Experts of a small language model.
Training: a variant of Muon for the experts, 762M tokens, 11634 steps.
Below are experts of layer 3 (counted from 0) of a mixture-of-experts language model. Rows are named router (the router's row for the expert), down (a neuron's output weights, with its number) and show model dimensions 0-159. Each number is 200 + 20 x the weight over its row's rms, rounded and kept within 0 to 999.
Before each expert's rows: a language model's description of what the expert responds to. This comes from a sample of Wikipedia text that the model never trained on.

# expert 28
What it handles: Years and number pieces. Year digits and other multi-digit chunks in dates and tables, like 19-60 in film credits, August 1915, February 2013, 000.
router,183,216,199,221,205,213,211,185,205,215,226,168,196,221,204,205,187,204,197,182,176,197,242,211,151,185,220,211,208,168,218,175,197,178,237,198,208,139,231,251,242,211,193,175,163,184,217,185,218,206,174,221,199,236,208,184,214,212,176,193,169,181,204,212,195,179,169,199,191,169,195,230,201,201,217,220,208,233,215,197,205,189,212,194,210,204,192,207,217,203,241,233,182,188,185,229,206,239,222,220,195,247,189,238,180,206,205,224,223,180,232,211,183,210,230,191,188,199,194,212,183,229,187,215,215,197,200,230,183,211,180,196,224,170,212,206,201,211,191,236,178,223,171,224,220,198,188,215,205,185,199,220,208,210,196,199,204,201,193,201
down1,205,210,189,184,191,215,211,224,196,215,181,233,207,206,177,157,174,208,199,203,210,195,162,175,229,180,181,197,194,212,193,206,203,200,192,204,222,202,184,224,224,182,204,225,194,217,206,226,169,198,195,185,201,193,195,198,215,213,181,196,209,195,197,214,176,208,184,219,208,197,189,212,159,194,199,191,181,189,198,251,228,203,198,199,196,245,197,184,164,162,194,223,172,213,186,203,198,225,182,209,196,209,244,219,242,212,202,212,214,230,226,185,211,202,174,229,191,197,202,178,173,216,249,181,212,161,227,183,179,226,207,229,185,237,235,186,228,215,213,186,219,230,231,207,225,223,232,208,210,221,192,159,221,198,189,183,220,166,195,237

# expert 24
What it handles: Middle pieces after capitals. Inner word pieces after short opening consonants in names and words, like G-ugg-enheim, F-ult-on, Sp-urn, plus pronouns he and she.
router,187,192,206,221,217,216,214,163,237,197,192,184,210,190,184,203,220,201,204,186,205,210,222,192,191,188,201,217,184,202,202,223,217,195,181,161,173,159,195,225,228,186,188,174,196,203,178,201,218,198,208,185,192,228,182,202,180,207,189,192,152,210,223,233,201,229,194,199,159,172,164,173,209,189,209,189,146,208,196,203,210,184,217,189,206,233,201,199,216,162,213,212,194,235,190,216,196,212,208,234,219,213,187,205,179,221,204,228,207,199,212,172,205,198,234,159,186,209,153,211,214,180,194,211,199,167,195,221,167,193,192,194,251,181,176,185,176,215,181,207,207,179,207,199,190,174,149,205,228,229,221,220,178,198,176,185,213,170,225,192
down0,235,176,225,176,215,177,231,201,168,230,188,228,161,244,200,155,203,190,214,212,196,202,177,198,206,205,184,227,193,183,197,220,199,210,204,179,207,230,217,174,219,174,226,180,195,160,202,197,192,197,185,193,177,206,234,170,191,193,190,165,201,207,185,206,190,205,196,212,185,197,237,190,168,223,195,188,213,193,207,176,213,193,199,191,260,204,180,199,198,187,201,175,175,228,192,172,194,197,202,156,177,173,234,215,202,188,194,213,166,182,194,186,186,219,226,226,216,208,184,203,184,197,204,183,212,225,186,195,188,216,213,219,202,142,222,197,193,206,198,221,222,172,224,211,201,212,218,206,203,179,228,225,189,201,162,192,219,205,252,213

# expert 46
What it handles: Commas in prose. Commas after clauses and list items, typically followed by and, which or but, plus sentence-initial The.
router,189,198,206,229,206,211,161,203,220,179,200,193,175,205,196,223,209,209,206,155,190,197,233,219,207,153,204,208,226,173,211,179,217,193,189,196,195,173,196,205,236,163,161,180,189,166,218,210,183,191,174,216,214,190,207,184,199,196,170,208,203,192,188,204,183,189,148,188,174,188,214,205,195,219,242,196,190,175,223,237,186,199,205,185,254,171,200,204,203,191,219,187,162,199,195,199,232,204,217,234,189,216,195,197,165,213,203,213,191,208,209,191,176,228,220,176,176,194,182,230,214,177,214,189,230,208,204,201,220,198,156,204,209,217,188,189,210,193,224,227,172,247,220,220,215,165,159,221,220,207,193,215,210,216,219,196,215,181,199,217
down0,204,179,178,185,248,208,200,176,175,196,167,195,202,207,224,232,217,180,216,213,187,191,228,203,216,192,189,212,207,191,197,187,230,223,239,235,195,201,184,183,223,157,212,183,165,194,194,196,202,208,185,179,196,225,200,200,187,158,175,186,213,169,169,205,189,196,213,221,196,213,246,201,181,218,158,214,202,219,224,205,234,206,200,221,168,188,226,175,198,221,199,181,204,191,167,148,186,215,191,188,179,201,211,168,225,180,202,184,179,200,193,198,237,181,198,215,173,192,199,159,199,221,256,218,180,180,198,182,175,184,218,226,227,224,217,182,170,228,204,191,226,186,200,200,200,218,205,211,189,189,193,214,210,189,215,182,200,169,204,205

# expert 10
What it handles: Personal name pieces. Common first names and surname endings in people's names and places, such as John, Rod-ney, Ter-ry, -ford, -ton.
router,209,229,192,219,225,201,193,172,242,171,192,214,164,206,200,233,217,203,193,199,192,206,184,216,156,171,214,236,209,219,178,204,205,199,209,163,193,203,190,200,241,191,212,159,177,203,234,207,192,187,169,243,236,193,181,212,165,196,204,210,165,194,209,204,226,231,169,203,174,193,176,195,209,217,246,210,195,192,212,192,232,177,217,187,213,226,239,216,187,166,225,222,202,215,212,206,231,227,213,194,182,257,220,205,211,213,205,180,200,181,189,212,186,193,212,206,174,213,199,219,189,182,184,197,207,226,201,216,163,194,176,195,228,177,211,234,209,205,215,213,192,222,214,208,241,208,175,205,200,199,204,215,187,201,174,183,220,214,194,198
down0,199,193,212,224,164,201,213,165,203,195,201,185,205,206,167,202,224,231,175,175,213,223,171,210,188,199,203,203,212,226,210,188,219,202,196,190,251,195,195,210,176,185,209,204,214,214,192,212,192,227,210,188,176,167,187,227,183,216,159,210,177,194,239,203,162,173,166,195,180,203,198,236,192,204,236,179,181,187,191,192,200,208,164,208,204,183,185,170,255,191,229,237,182,214,238,182,173,180,211,187,202,206,164,172,174,186,158,168,197,223,182,205,231,220,189,204,199,202,210,227,190,212,201,246,214,214,231,220,194,218,216,211,197,184,202,196,197,195,230,170,205,203,206,214,224,208,197,206,189,212,234,183,223,187,191,170,200,187,209,227

# expert 33
What it handles: Middle syllables of words. Second pieces of common English words after a short initial consonant piece, such as sk-ill, le-ek, r-oll, t-iss-ue.
router,201,219,217,207,222,195,218,195,206,174,213,164,173,202,183,237,184,183,206,164,212,219,213,191,165,197,211,206,201,192,208,189,233,167,232,204,182,210,209,187,194,208,209,153,194,206,190,217,214,180,198,189,236,211,203,198,163,176,204,212,199,223,207,242,220,235,195,234,181,171,187,195,238,197,203,195,190,191,203,181,229,170,231,163,211,216,229,194,204,164,211,191,201,216,169,204,221,221,205,202,222,189,237,203,157,202,208,199,203,196,215,229,237,204,243,182,171,218,155,205,238,204,205,222,174,166,216,221,208,184,191,206,207,176,208,226,209,220,212,219,179,217,204,203,203,192,178,196,205,205,184,231,216,202,176,192,225,158,202,187
down1,194,182,200,232,213,200,208,218,190,203,165,205,180,207,194,192,207,208,235,197,192,201,236,189,220,210,223,192,221,192,184,210,132,222,173,213,181,231,192,198,194,180,193,223,199,222,156,234,195,208,173,173,236,174,212,185,208,196,197,196,223,199,227,188,192,190,224,166,239,232,195,180,240,242,193,224,205,220,191,155,197,193,203,194,211,205,197,220,186,227,210,190,206,189,208,210,154,198,206,195,177,234,213,214,244,190,195,186,215,200,194,196,189,210,224,191,202,228,181,234,195,203,171,173,209,195,229,197,196,166,202,205,228,196,193,213,167,210,224,181,181,244,220,195,201,180,209,184,226,229,195,177,203,209,189,234,199,223,212,203

# expert 27
What it handles: Line breaks and coordinates. Line breaks between paragraphs and list items, plus degree and minute signs in coordinates and infobox headers like Scientific classification.
router,224,177,197,191,209,217,199,196,211,191,192,171,206,213,204,189,178,182,263,198,177,192,217,262,183,147,199,200,188,201,223,164,230,165,214,214,225,199,177,177,192,182,187,200,177,179,178,208,216,183,206,244,193,209,199,216,208,216,187,221,196,218,192,213,228,190,232,213,209,225,216,214,165,223,226,222,195,201,206,171,173,166,194,183,228,209,203,184,176,191,190,199,171,191,192,196,203,235,233,209,165,255,203,223,194,201,218,202,223,191,185,234,177,192,218,201,174,179,175,207,195,204,185,231,243,209,207,234,209,200,179,187,236,189,200,207,212,208,208,228,226,196,183,199,218,211,212,215,222,197,193,192,197,209,191,215,190,198,227,184
down0,214,176,187,210,194,172,197,210,185,216,196,164,194,213,180,211,187,197,203,182,187,182,179,207,204,198,211,217,176,186,186,201,180,199,171,204,205,222,193,216,192,179,228,208,206,164,179,236,185,209,213,187,183,229,184,230,198,191,208,223,228,226,191,214,195,198,180,178,205,202,178,222,176,194,199,155,187,232,223,189,177,182,202,177,206,211,181,185,200,186,225,161,236,195,209,192,175,187,191,170,190,192,201,219,201,164,196,216,171,169,254,191,232,221,201,208,172,194,233,183,226,214,182,184,200,180,201,236,207,197,217,204,226,218,188,220,174,200,158,248,206,206,223,217,243,192,215,189,143,217,241,179,211,189,200,220,203,180,185,210

# expert 1
What it handles: Mid-word r/vowel pieces. Word-internal pieces like r, am, ar, im, os in names and foreign or scientific words, e.g. Sac-r-amento, Saw-am-ura, sem-im-etallicus.
router,213,184,210,219,181,187,205,159,231,189,215,212,198,185,188,243,188,198,221,210,195,214,245,188,151,201,206,214,170,219,218,159,209,190,226,192,182,198,195,199,214,176,184,168,159,179,192,192,176,184,178,209,241,213,225,211,187,192,168,191,210,188,220,180,202,187,213,205,175,200,201,195,223,234,197,180,175,215,206,179,171,143,188,180,215,173,248,175,204,189,243,222,173,216,187,209,221,232,237,198,206,210,205,205,193,190,194,178,255,205,193,224,207,203,204,199,203,185,187,240,199,205,193,221,176,212,198,215,213,210,203,177,215,220,202,211,174,188,190,197,185,169,210,203,205,189,213,213,185,202,205,238,186,213,201,181,232,198,215,226
down0,189,200,258,184,218,204,191,187,188,195,187,203,168,190,201,160,202,219,193,220,231,208,180,193,212,185,212,199,204,209,175,173,232,187,214,198,210,198,178,186,178,221,205,224,154,177,218,220,232,188,209,208,195,185,198,194,233,214,205,212,163,220,180,212,206,208,206,201,162,159,225,199,212,162,181,240,172,213,198,159,216,171,192,229,183,199,203,230,210,183,216,176,201,194,198,177,190,208,190,214,194,200,187,203,172,185,215,232,186,222,156,203,234,242,207,173,211,191,217,221,179,177,187,189,182,171,216,176,185,184,214,226,159,175,181,226,193,186,211,174,231,181,204,217,210,188,201,196,188,179,223,227,208,176,203,184,207,218,195,218

# expert 26
What it handles: Verb inflections. Verb endings and past participles in narrative prose, such as -ing, -ed, -ated, used, played, released, often after was or to.
router,194,225,206,194,178,235,203,180,194,199,199,210,212,185,184,177,221,160,208,162,191,246,274,251,179,199,225,197,210,194,187,203,227,173,222,172,214,209,200,218,212,189,187,217,185,208,223,203,245,168,203,210,186,193,215,196,193,199,188,219,179,210,219,204,199,223,176,186,185,197,185,198,213,213,211,215,184,191,196,205,210,173,202,214,197,189,264,203,213,184,188,218,179,209,179,179,221,245,185,209,193,197,188,206,184,183,193,223,226,200,191,225,217,208,206,181,191,212,152,207,218,213,202,202,211,215,229,213,181,202,186,169,200,197,203,195,202,176,258,209,205,211,190,236,209,178,182,250,205,194,175,177,202,186,209,204,208,199,190,164
down0,169,234,211,218,266,203,189,202,190,195,199,187,201,210,208,219,206,212,201,183,215,195,243,172,182,193,212,190,217,202,199,185,198,245,213,218,186,191,161,205,206,207,176,174,191,198,195,189,202,228,194,178,190,185,169,230,222,177,205,177,207,187,166,185,194,218,194,177,210,204,201,173,197,211,184,229,196,216,235,177,204,213,189,220,187,186,221,212,200,231,200,211,217,168,208,181,177,241,186,217,213,197,237,179,252,229,190,187,191,225,183,158,210,211,198,214,195,173,174,200,189,199,225,217,155,173,189,210,200,186,203,216,165,236,214,222,194,194,211,187,203,180,226,188,194,226,220,211,216,190,193,179,233,167,221,216,211,206,248,198

# expert 43
What it handles: Table cell separators. Pipe separators and blank spaces between cells in wiki tables of sports statistics and results, including dash and zero cells.
router,202,232,191,214,207,216,215,190,202,203,210,166,180,243,199,186,173,200,209,179,159,217,208,206,178,216,220,223,201,175,172,191,191,171,243,185,173,174,177,216,220,190,215,156,199,173,210,209,187,188,201,236,207,203,197,194,207,188,204,200,189,197,206,204,197,186,183,227,207,194,194,209,184,231,199,183,172,196,202,225,209,179,189,190,210,181,206,203,173,194,216,224,159,183,181,213,206,213,225,236,199,219,249,204,180,209,209,184,206,237,186,199,216,254,261,184,195,225,185,206,200,195,201,188,189,208,268,205,190,209,188,189,249,210,209,215,188,182,225,214,172,208,223,198,220,173,197,193,209,206,216,210,215,196,213,182,210,178,243,213
down0,228,220,173,180,224,199,218,188,213,183,241,219,249,195,210,189,187,210,161,256,205,170,176,237,220,211,169,184,217,175,203,234,229,174,166,210,204,202,186,199,192,203,216,223,186,210,197,204,188,205,236,184,230,206,226,197,170,194,199,169,245,190,172,181,183,222,191,211,154,217,211,214,209,207,185,195,179,211,195,222,217,192,223,202,189,205,211,183,183,212,191,197,231,180,186,189,188,196,207,168,224,194,194,209,175,151,194,177,200,220,220,176,200,180,185,221,240,192,218,187,172,208,215,181,183,213,234,202,161,218,176,216,171,196,187,208,208,186,189,156,197,198,226,184,195,206,189,198,178,196,220,201,209,207,192,216,196,196,190,223

# expert 16
What it handles: Latinate word suffixes. Mid-word and final pieces of Latinate words like Rever-end, Ind-ividual, Prot-ection, and whole words such as general, Congress, contract.
router,220,205,170,232,193,179,203,190,199,182,210,206,227,182,201,190,224,197,209,169,205,203,180,221,200,199,191,242,214,209,197,195,230,163,227,213,196,153,241,219,233,207,180,190,188,205,179,214,148,163,197,203,195,196,232,193,181,214,188,170,153,207,236,207,212,251,196,217,224,194,209,224,202,222,260,215,175,227,195,232,215,189,160,183,216,210,253,214,180,205,200,200,197,193,185,184,187,217,218,186,211,208,193,234,180,191,184,220,196,208,188,198,201,202,224,163,183,206,173,213,200,223,213,226,191,188,207,220,189,194,214,193,196,195,223,222,202,233,176,185,208,195,198,224,193,192,169,210,193,210,196,214,183,162,197,214,217,203,194,209
down0,203,199,202,202,208,228,229,237,219,197,238,230,215,181,232,216,182,153,196,206,212,162,180,194,193,173,214,164,217,195,214,207,159,186,231,186,218,210,223,179,192,187,220,216,216,172,223,188,221,188,219,208,225,215,193,203,178,220,198,236,196,206,246,217,239,202,217,215,186,220,196,219,232,182,193,151,208,207,210,226,189,247,186,226,170,180,203,221,192,190,211,185,192,189,209,240,225,215,211,192,190,189,215,183,180,206,213,205,201,160,192,173,234,201,171,240,190,171,219,208,198,172,199,192,213,213,217,203,173,211,221,179,190,180,212,164,200,212,189,227,204,206,176,227,210,196,214,182,170,215,200,186,196,202,219,202,188,184,213,184

# expert 59
What it handles: Conjunctions and list commas. Coordinating words and separators between list items or clauses: and, or, but, ampersand, slash and commas.
router,177,222,213,197,212,207,167,194,226,197,214,183,194,161,195,216,186,217,208,174,179,200,212,203,204,154,235,190,218,175,227,179,197,191,203,193,140,159,179,197,244,183,136,182,183,172,191,192,185,200,189,207,202,192,190,184,205,185,193,227,187,235,202,199,210,194,198,216,196,160,184,208,173,226,244,216,203,196,197,205,208,152,207,183,226,166,212,203,212,175,210,231,195,217,207,181,195,214,216,203,179,208,217,201,206,191,202,215,175,193,217,194,209,208,215,133,204,183,177,219,215,213,193,186,224,199,219,227,201,207,172,206,190,224,218,217,184,200,207,200,230,190,200,210,192,166,183,218,238,214,179,195,174,220,225,192,214,198,223,194
down0,216,153,200,192,181,203,189,210,178,201,213,164,229,209,189,186,171,157,171,206,201,187,232,180,174,191,211,157,201,198,194,215,208,190,172,180,220,195,167,183,178,207,225,234,189,209,185,195,212,217,192,203,200,204,192,172,168,190,223,147,195,223,179,198,240,216,197,204,213,195,221,232,214,218,207,225,173,187,183,170,218,192,189,179,185,247,189,211,233,185,206,201,200,193,218,225,224,149,222,180,208,212,172,204,182,216,224,195,166,206,187,200,172,172,196,239,192,198,211,161,188,229,192,233,201,183,217,213,216,208,178,204,200,187,194,208,207,186,203,203,170,201,233,211,238,201,187,210,218,218,196,221,202,218,170,180,211,213,210,185

# expert 38
What it handles: Proper name pieces. Pieces of place, institution and person names after a capital initial, plus common name words like War, British, States, City.
router,199,204,212,196,200,209,209,185,226,150,191,205,175,195,192,149,237,211,213,182,183,197,197,242,159,182,219,214,228,203,198,180,186,187,160,189,169,186,206,236,225,191,183,168,188,197,207,189,180,198,193,227,235,186,199,214,211,209,240,197,201,219,202,223,202,210,192,221,174,207,196,217,215,194,205,216,189,181,206,194,235,166,197,193,200,192,248,180,172,186,216,218,175,201,176,233,231,200,237,222,184,185,205,200,211,238,205,203,194,172,214,222,206,204,210,178,172,181,179,249,190,201,212,243,193,225,231,220,218,183,191,184,212,211,186,194,198,208,202,190,189,163,185,194,241,226,210,195,221,239,221,189,206,194,199,175,224,204,198,203
down0,212,238,168,171,235,174,183,202,183,199,178,208,204,196,226,226,209,206,220,218,181,175,213,235,174,212,212,181,187,196,170,186,185,214,214,181,178,160,183,198,215,195,182,224,191,199,195,193,220,204,220,198,235,201,202,191,169,198,186,229,165,179,193,183,201,202,217,217,215,174,223,198,195,202,220,196,218,205,178,236,196,205,187,225,225,187,178,194,238,198,225,223,196,200,161,212,170,221,190,207,180,213,234,210,242,158,186,203,201,213,233,219,208,191,219,217,192,170,212,181,183,222,189,185,194,202,210,221,180,218,203,195,178,190,192,204,201,175,199,229,229,231,242,193,212,204,195,241,184,237,249,217,207,210,165,189,218,224,220,214

# expert 4
What it handles: Headings and line ends. Wiki heading markers, line breaks, sentence-final periods and quote marks, as in ==History==, === Overall, romantic".
router,171,197,191,212,210,216,204,189,225,212,205,230,195,224,183,190,187,215,208,182,184,175,210,253,173,187,225,205,181,220,239,164,223,132,187,221,214,172,145,200,215,195,184,210,196,192,199,211,174,188,204,231,200,193,188,196,195,224,189,195,185,195,214,208,205,226,185,219,177,193,200,184,183,221,203,215,204,216,225,194,230,180,208,181,217,196,200,166,196,224,202,209,183,197,208,238,190,214,183,233,186,195,227,230,197,194,220,198,199,219,204,194,184,244,197,205,202,239,160,223,213,214,198,203,222,192,186,259,188,220,161,194,229,191,192,213,190,207,183,191,185,218,219,207,207,198,194,213,237,232,197,188,216,166,188,226,197,181,240,204
down0,193,201,208,158,235,202,171,198,199,216,191,202,213,200,191,212,243,223,227,221,205,186,167,197,176,217,212,224,208,191,201,200,205,176,154,200,205,210,183,208,220,199,189,238,193,187,181,233,181,195,230,224,200,229,165,213,217,207,220,212,222,189,192,186,228,212,226,232,216,206,237,181,213,235,176,225,204,180,229,216,188,222,213,172,153,184,190,225,208,198,195,212,193,178,177,191,179,211,151,195,197,229,219,163,194,180,197,223,170,201,238,190,202,217,197,198,178,186,190,211,151,224,208,187,218,186,174,222,185,219,202,198,204,202,219,190,229,198,175,230,176,195,212,226,179,169,186,203,204,187,201,209,219,198,216,191,166,171,181,220

# expert 52
What it handles: Foreign name pieces. Middle and end pieces of non-English names, often Turkish, Slavic, Indian or Spanish, such as Yal-ç-ın, Jal-and-har, Gol-od-ryga, L-ope-z.
router,189,219,179,230,181,190,204,171,216,157,183,183,219,180,207,226,226,173,201,191,171,229,172,202,189,179,207,241,205,211,160,211,224,189,246,196,211,205,191,219,254,190,194,213,170,195,206,176,207,177,216,210,211,184,202,173,197,231,205,171,162,209,205,222,212,187,175,222,173,201,188,214,195,210,206,216,195,216,189,196,204,189,212,190,206,185,202,192,212,192,207,210,186,227,195,195,223,218,215,219,179,227,251,206,230,212,208,209,219,231,207,200,224,235,198,184,153,221,187,225,194,211,205,207,204,230,208,202,187,186,145,207,243,180,210,199,224,226,216,222,210,192,201,247,229,178,210,194,209,195,239,197,204,226,205,223,190,205,206,204
down1,226,183,205,204,169,221,183,182,208,239,207,200,242,187,193,221,199,163,174,190,202,224,204,189,201,223,172,187,212,210,215,168,195,183,195,203,225,192,195,220,200,185,213,223,207,188,194,177,196,192,220,172,163,204,222,207,204,218,215,195,197,196,186,201,216,196,180,178,160,201,175,191,169,194,226,220,146,216,213,214,194,200,190,204,179,191,199,176,197,220,194,193,204,197,187,227,206,202,175,191,198,169,194,181,195,156,196,233,211,194,202,199,209,219,203,188,215,180,185,241,180,149,195,186,195,223,173,227,202,205,229,190,217,189,209,217,163,251,176,216,198,204,213,161,239,197,237,184,246,242,195,164,205,193,199,215,214,217,176,185

# expert 56
What it handles: Inner name syllables. Short vowel-led pieces inside Latin, Arabic, Romance and Asian names and words, such as at in Legislatures, in in Palestinian, an.
router,213,194,185,203,188,172,205,181,202,186,163,187,208,218,214,169,200,181,205,163,192,222,209,201,178,196,197,221,172,207,221,197,220,161,203,207,193,199,194,191,224,197,179,204,186,162,219,165,142,199,201,201,216,211,201,200,191,200,201,185,199,207,229,207,185,196,200,224,216,213,237,239,215,228,225,219,212,227,225,209,194,169,219,196,203,187,186,210,191,210,196,204,195,212,174,212,216,215,234,188,185,241,202,198,198,174,192,230,204,188,206,175,229,230,235,210,185,190,181,239,218,254,230,239,177,212,196,214,193,176,176,182,221,197,214,232,205,223,247,226,180,222,183,218,188,205,224,215,227,211,231,184,193,179,238,175,191,195,210,213
down1,149,210,197,218,181,211,191,207,216,186,225,190,205,201,191,187,209,181,228,203,191,189,216,198,199,190,167,220,192,184,176,214,221,189,205,212,177,199,180,223,184,201,236,206,202,180,211,196,197,215,232,217,182,202,222,193,236,206,198,175,219,204,257,187,221,158,226,161,181,222,198,205,226,176,160,206,206,179,201,156,211,199,181,163,166,200,185,171,194,201,197,193,225,234,224,178,197,204,229,234,218,206,162,200,176,172,208,247,225,215,179,189,196,196,223,218,223,207,197,210,189,219,205,206,154,191,184,187,207,169,185,222,205,236,209,196,213,183,218,201,202,187,165,213,191,241,180,218,161,190,196,200,192,190,196,215,179,190,179,210

# expert 35
What it handles: Month names and dates. Month names after in or a date, the of in phrases like summer of 1965, and following years.
router,172,199,189,222,177,186,173,164,216,197,165,195,229,215,198,165,203,218,194,192,185,188,201,199,188,169,221,228,215,197,177,181,211,198,186,202,181,208,205,217,218,210,177,204,195,212,212,222,210,190,158,231,156,166,216,166,171,205,204,243,185,192,174,202,210,215,165,214,174,181,210,201,192,193,200,217,203,196,233,202,217,213,170,159,247,213,221,202,211,198,228,197,208,195,185,201,220,232,218,206,193,216,173,238,196,197,209,186,214,214,224,204,213,230,194,202,229,217,200,224,196,215,207,240,230,230,230,221,206,185,196,201,220,183,235,206,187,248,227,197,210,176,216,198,227,197,223,214,228,190,179,230,174,209,216,171,231,206,213,206
down0,207,204,181,206,189,184,201,236,193,174,160,177,224,228,173,194,210,174,180,216,194,203,205,205,247,229,143,174,227,192,227,198,221,162,186,196,176,185,146,210,199,204,185,192,235,199,198,203,194,237,217,199,217,165,150,207,213,190,205,226,195,227,174,211,205,216,189,161,179,201,226,219,214,198,181,188,184,178,201,223,204,177,236,183,167,164,195,203,216,217,196,214,177,164,192,193,209,177,220,172,160,199,195,202,217,176,209,175,186,203,191,201,178,191,188,222,216,207,207,219,215,194,173,177,185,204,182,222,184,219,201,218,192,199,178,205,184,187,209,184,201,162,185,203,208,220,193,194,219,209,169,189,193,191,170,197,181,205,231,185

# expert 55
What it handles: Sports ranking words. Ordinals and competition words in sports and election text, such as first, second, final, Cup, won, round, Award, Turnout.
router,203,178,183,191,186,194,193,177,230,171,187,200,177,208,200,197,235,196,233,191,171,204,198,210,198,199,196,206,238,204,159,217,202,170,162,162,187,199,186,219,218,210,184,179,191,216,210,179,198,179,182,219,230,200,187,188,193,218,179,197,163,184,250,233,188,229,211,192,202,214,220,216,215,196,177,206,204,169,206,209,215,201,179,174,218,189,209,207,167,200,220,238,177,193,197,216,205,193,195,222,209,201,188,189,197,185,178,215,177,165,210,199,181,205,222,185,195,199,163,211,177,237,192,174,185,173,237,240,190,217,194,170,220,188,226,192,200,210,212,198,194,218,201,238,225,145,222,224,207,226,215,219,219,220,244,193,214,177,213,168
down1,181,202,212,245,177,212,189,219,176,177,186,210,186,191,185,190,182,228,187,193,209,181,183,210,202,195,222,209,204,196,177,224,212,238,218,204,168,197,195,194,240,193,197,211,192,205,178,209,213,200,218,189,242,207,193,209,187,205,201,206,190,222,214,170,217,261,204,215,216,174,251,216,182,188,193,209,181,221,215,147,180,205,216,182,186,231,181,180,209,188,156,208,190,173,184,192,160,192,189,225,228,202,176,215,196,192,154,178,166,207,176,197,203,208,201,204,211,212,183,196,206,191,197,223,181,206,207,208,223,216,241,168,177,184,189,202,180,184,201,163,201,181,206,179,168,204,184,214,141,204,186,221,210,180,179,221,205,216,223,218

# expert 30
What it handles: Adjectives and row starts. Pipes opening new table rows, and ordinal or comparative adjectives after the, a or in, such as first, second, higher, same, later.
router,211,207,176,203,204,224,183,175,201,209,185,170,173,232,208,191,224,205,209,155,185,183,209,209,190,163,244,198,196,224,191,196,225,177,200,200,199,203,188,210,212,218,173,157,179,218,186,179,198,194,196,190,194,208,223,218,204,205,180,185,209,207,187,202,178,220,201,217,167,191,214,219,188,242,209,243,188,187,188,209,194,157,168,200,197,199,188,184,189,202,200,226,198,221,199,191,259,241,209,176,200,218,200,228,168,165,221,189,222,166,226,228,206,190,208,133,184,215,166,195,199,211,182,203,218,191,241,236,186,198,194,200,194,210,197,235,207,220,195,177,191,222,208,208,202,159,191,200,197,222,200,223,179,194,235,199,196,196,174,199
down1,199,218,176,218,178,208,179,182,186,175,208,209,200,187,201,198,188,189,182,202,211,212,224,209,150,222,191,185,209,198,172,191,206,251,194,192,197,200,199,208,188,186,242,228,218,195,224,227,215,199,185,222,207,232,202,214,219,224,174,219,187,161,218,197,194,165,189,183,194,171,213,226,230,153,165,210,190,218,203,239,202,205,181,192,235,219,215,166,219,189,187,203,185,182,199,185,212,243,192,236,204,180,210,221,211,193,198,211,214,181,163,202,216,174,196,196,207,194,218,187,243,156,203,189,153,206,216,208,201,188,194,206,218,201,208,198,202,186,160,187,205,225,184,199,187,212,207,208,221,192,212,256,171,170,205,224,206,199,238,179

# expert 41
What it handles: Months in full dates. Month names inside day-month-year dates in tables and infoboxes, plus middle pieces of names and places like Maribor, Childress.
router,186,210,191,207,171,217,181,153,216,189,180,195,218,196,198,179,186,198,222,179,166,200,210,198,189,134,192,209,220,209,182,192,228,191,198,174,185,204,214,231,224,197,174,216,162,201,187,174,207,188,194,244,188,188,220,192,153,169,206,196,183,189,202,238,227,236,171,184,167,211,232,221,200,218,211,215,194,187,217,181,205,203,195,194,214,199,243,200,184,182,221,216,168,209,199,209,197,201,240,209,192,237,211,198,201,209,185,197,189,202,196,175,205,213,215,192,218,232,210,203,185,245,230,206,221,221,245,228,210,172,193,182,243,193,222,229,213,236,214,210,202,193,204,208,211,223,220,187,237,216,209,213,212,190,186,181,202,209,208,185
down0,215,177,222,157,218,196,171,199,210,200,183,204,204,207,194,142,236,196,228,206,213,191,193,213,209,205,206,201,185,202,218,213,221,190,224,221,194,186,237,206,190,200,215,210,208,222,199,244,245,200,209,174,206,213,202,197,202,202,197,197,194,221,204,201,190,194,212,165,176,201,159,223,187,189,169,203,172,222,210,206,188,223,211,170,224,205,235,182,177,204,213,227,217,181,181,237,196,205,196,206,205,212,212,202,209,202,203,213,172,209,218,196,204,191,189,199,239,184,181,200,225,248,195,178,170,204,187,205,215,221,224,241,227,138,212,180,207,207,231,189,192,215,197,235,165,214,197,236,154,194,199,211,209,206,223,180,235,198,168,217

# expert 32
What it handles: Table and heading markup. Wiki table cell separators, divider rows, == section heading markers, and opening parentheses in tables, infoboxes and section titles.
router,155,213,220,201,155,213,240,170,207,199,229,192,183,228,212,198,211,190,213,163,179,233,210,199,177,179,210,217,186,231,219,185,205,159,174,219,178,160,179,191,221,209,160,185,183,195,208,205,176,197,200,217,209,200,183,173,211,194,198,187,161,203,209,200,202,212,202,222,187,210,222,190,170,214,205,194,159,210,238,205,229,156,167,199,204,190,207,191,210,197,224,172,189,196,215,223,219,220,202,229,185,198,228,231,198,179,205,185,230,209,181,234,208,226,209,157,199,206,169,203,226,183,203,215,224,231,177,251,169,176,193,204,212,198,198,213,197,195,195,189,193,173,183,210,207,153,204,212,198,230,216,209,201,192,202,187,207,196,204,187
down1,219,189,219,204,186,230,176,203,193,191,221,231,230,167,165,232,197,223,194,185,194,157,184,221,212,256,205,194,206,187,218,169,235,221,230,233,195,241,185,205,233,189,180,157,196,193,151,200,204,213,206,203,219,197,173,174,227,203,218,188,200,186,194,228,239,226,203,212,203,196,225,205,201,225,180,204,181,199,197,183,180,213,182,210,217,204,211,225,208,184,198,157,177,218,229,222,186,203,207,213,204,196,190,197,184,207,189,197,185,167,193,207,237,254,208,195,220,229,179,199,184,217,189,217,180,209,208,201,185,180,220,187,196,209,180,207,200,191,200,174,218,195,205,172,214,224,215,242,187,195,178,204,183,197,182,194,207,229,215,239

# expert 40
What it handles: Closing parentheses and pipes. Closing parentheses ending credits or titles, and table cell pipes, as in (storyboard artist), (Random House, 1999), New Jersey | Democratic.
router,206,216,178,195,175,212,192,189,227,188,204,192,222,229,202,217,196,176,234,183,179,214,219,216,180,148,237,211,228,169,182,204,220,148,194,190,199,195,215,202,206,203,204,168,184,189,226,148,193,188,210,200,197,250,192,223,207,209,188,188,197,202,192,200,183,209,194,193,152,180,201,213,181,227,225,193,186,180,230,201,217,148,179,170,202,202,197,230,192,162,222,204,192,189,203,230,192,195,239,223,189,219,227,193,209,188,211,169,223,215,182,232,192,209,207,188,196,196,167,208,222,225,220,200,219,227,234,213,203,185,198,195,252,193,212,233,189,195,220,230,183,222,199,199,221,177,179,220,210,206,199,201,176,199,183,182,199,187,221,202
down1,232,219,196,200,189,212,168,177,172,211,230,194,209,170,217,223,185,230,216,157,199,230,187,197,173,176,198,196,201,203,195,197,234,192,209,218,206,227,188,222,227,182,220,181,173,197,212,207,204,202,200,226,193,222,205,211,170,178,177,200,241,178,224,223,228,198,209,183,187,223,151,185,230,215,195,228,220,184,231,204,166,217,239,231,225,172,207,207,207,205,180,197,220,201,194,169,231,223,177,183,204,213,205,201,244,169,225,174,204,198,197,185,202,210,195,206,186,223,230,239,221,162,222,219,200,205,215,233,193,186,205,204,207,229,162,182,223,223,177,201,211,202,209,213,184,203,191,189,205,180,196,238,197,194,177,204,175,200,203,171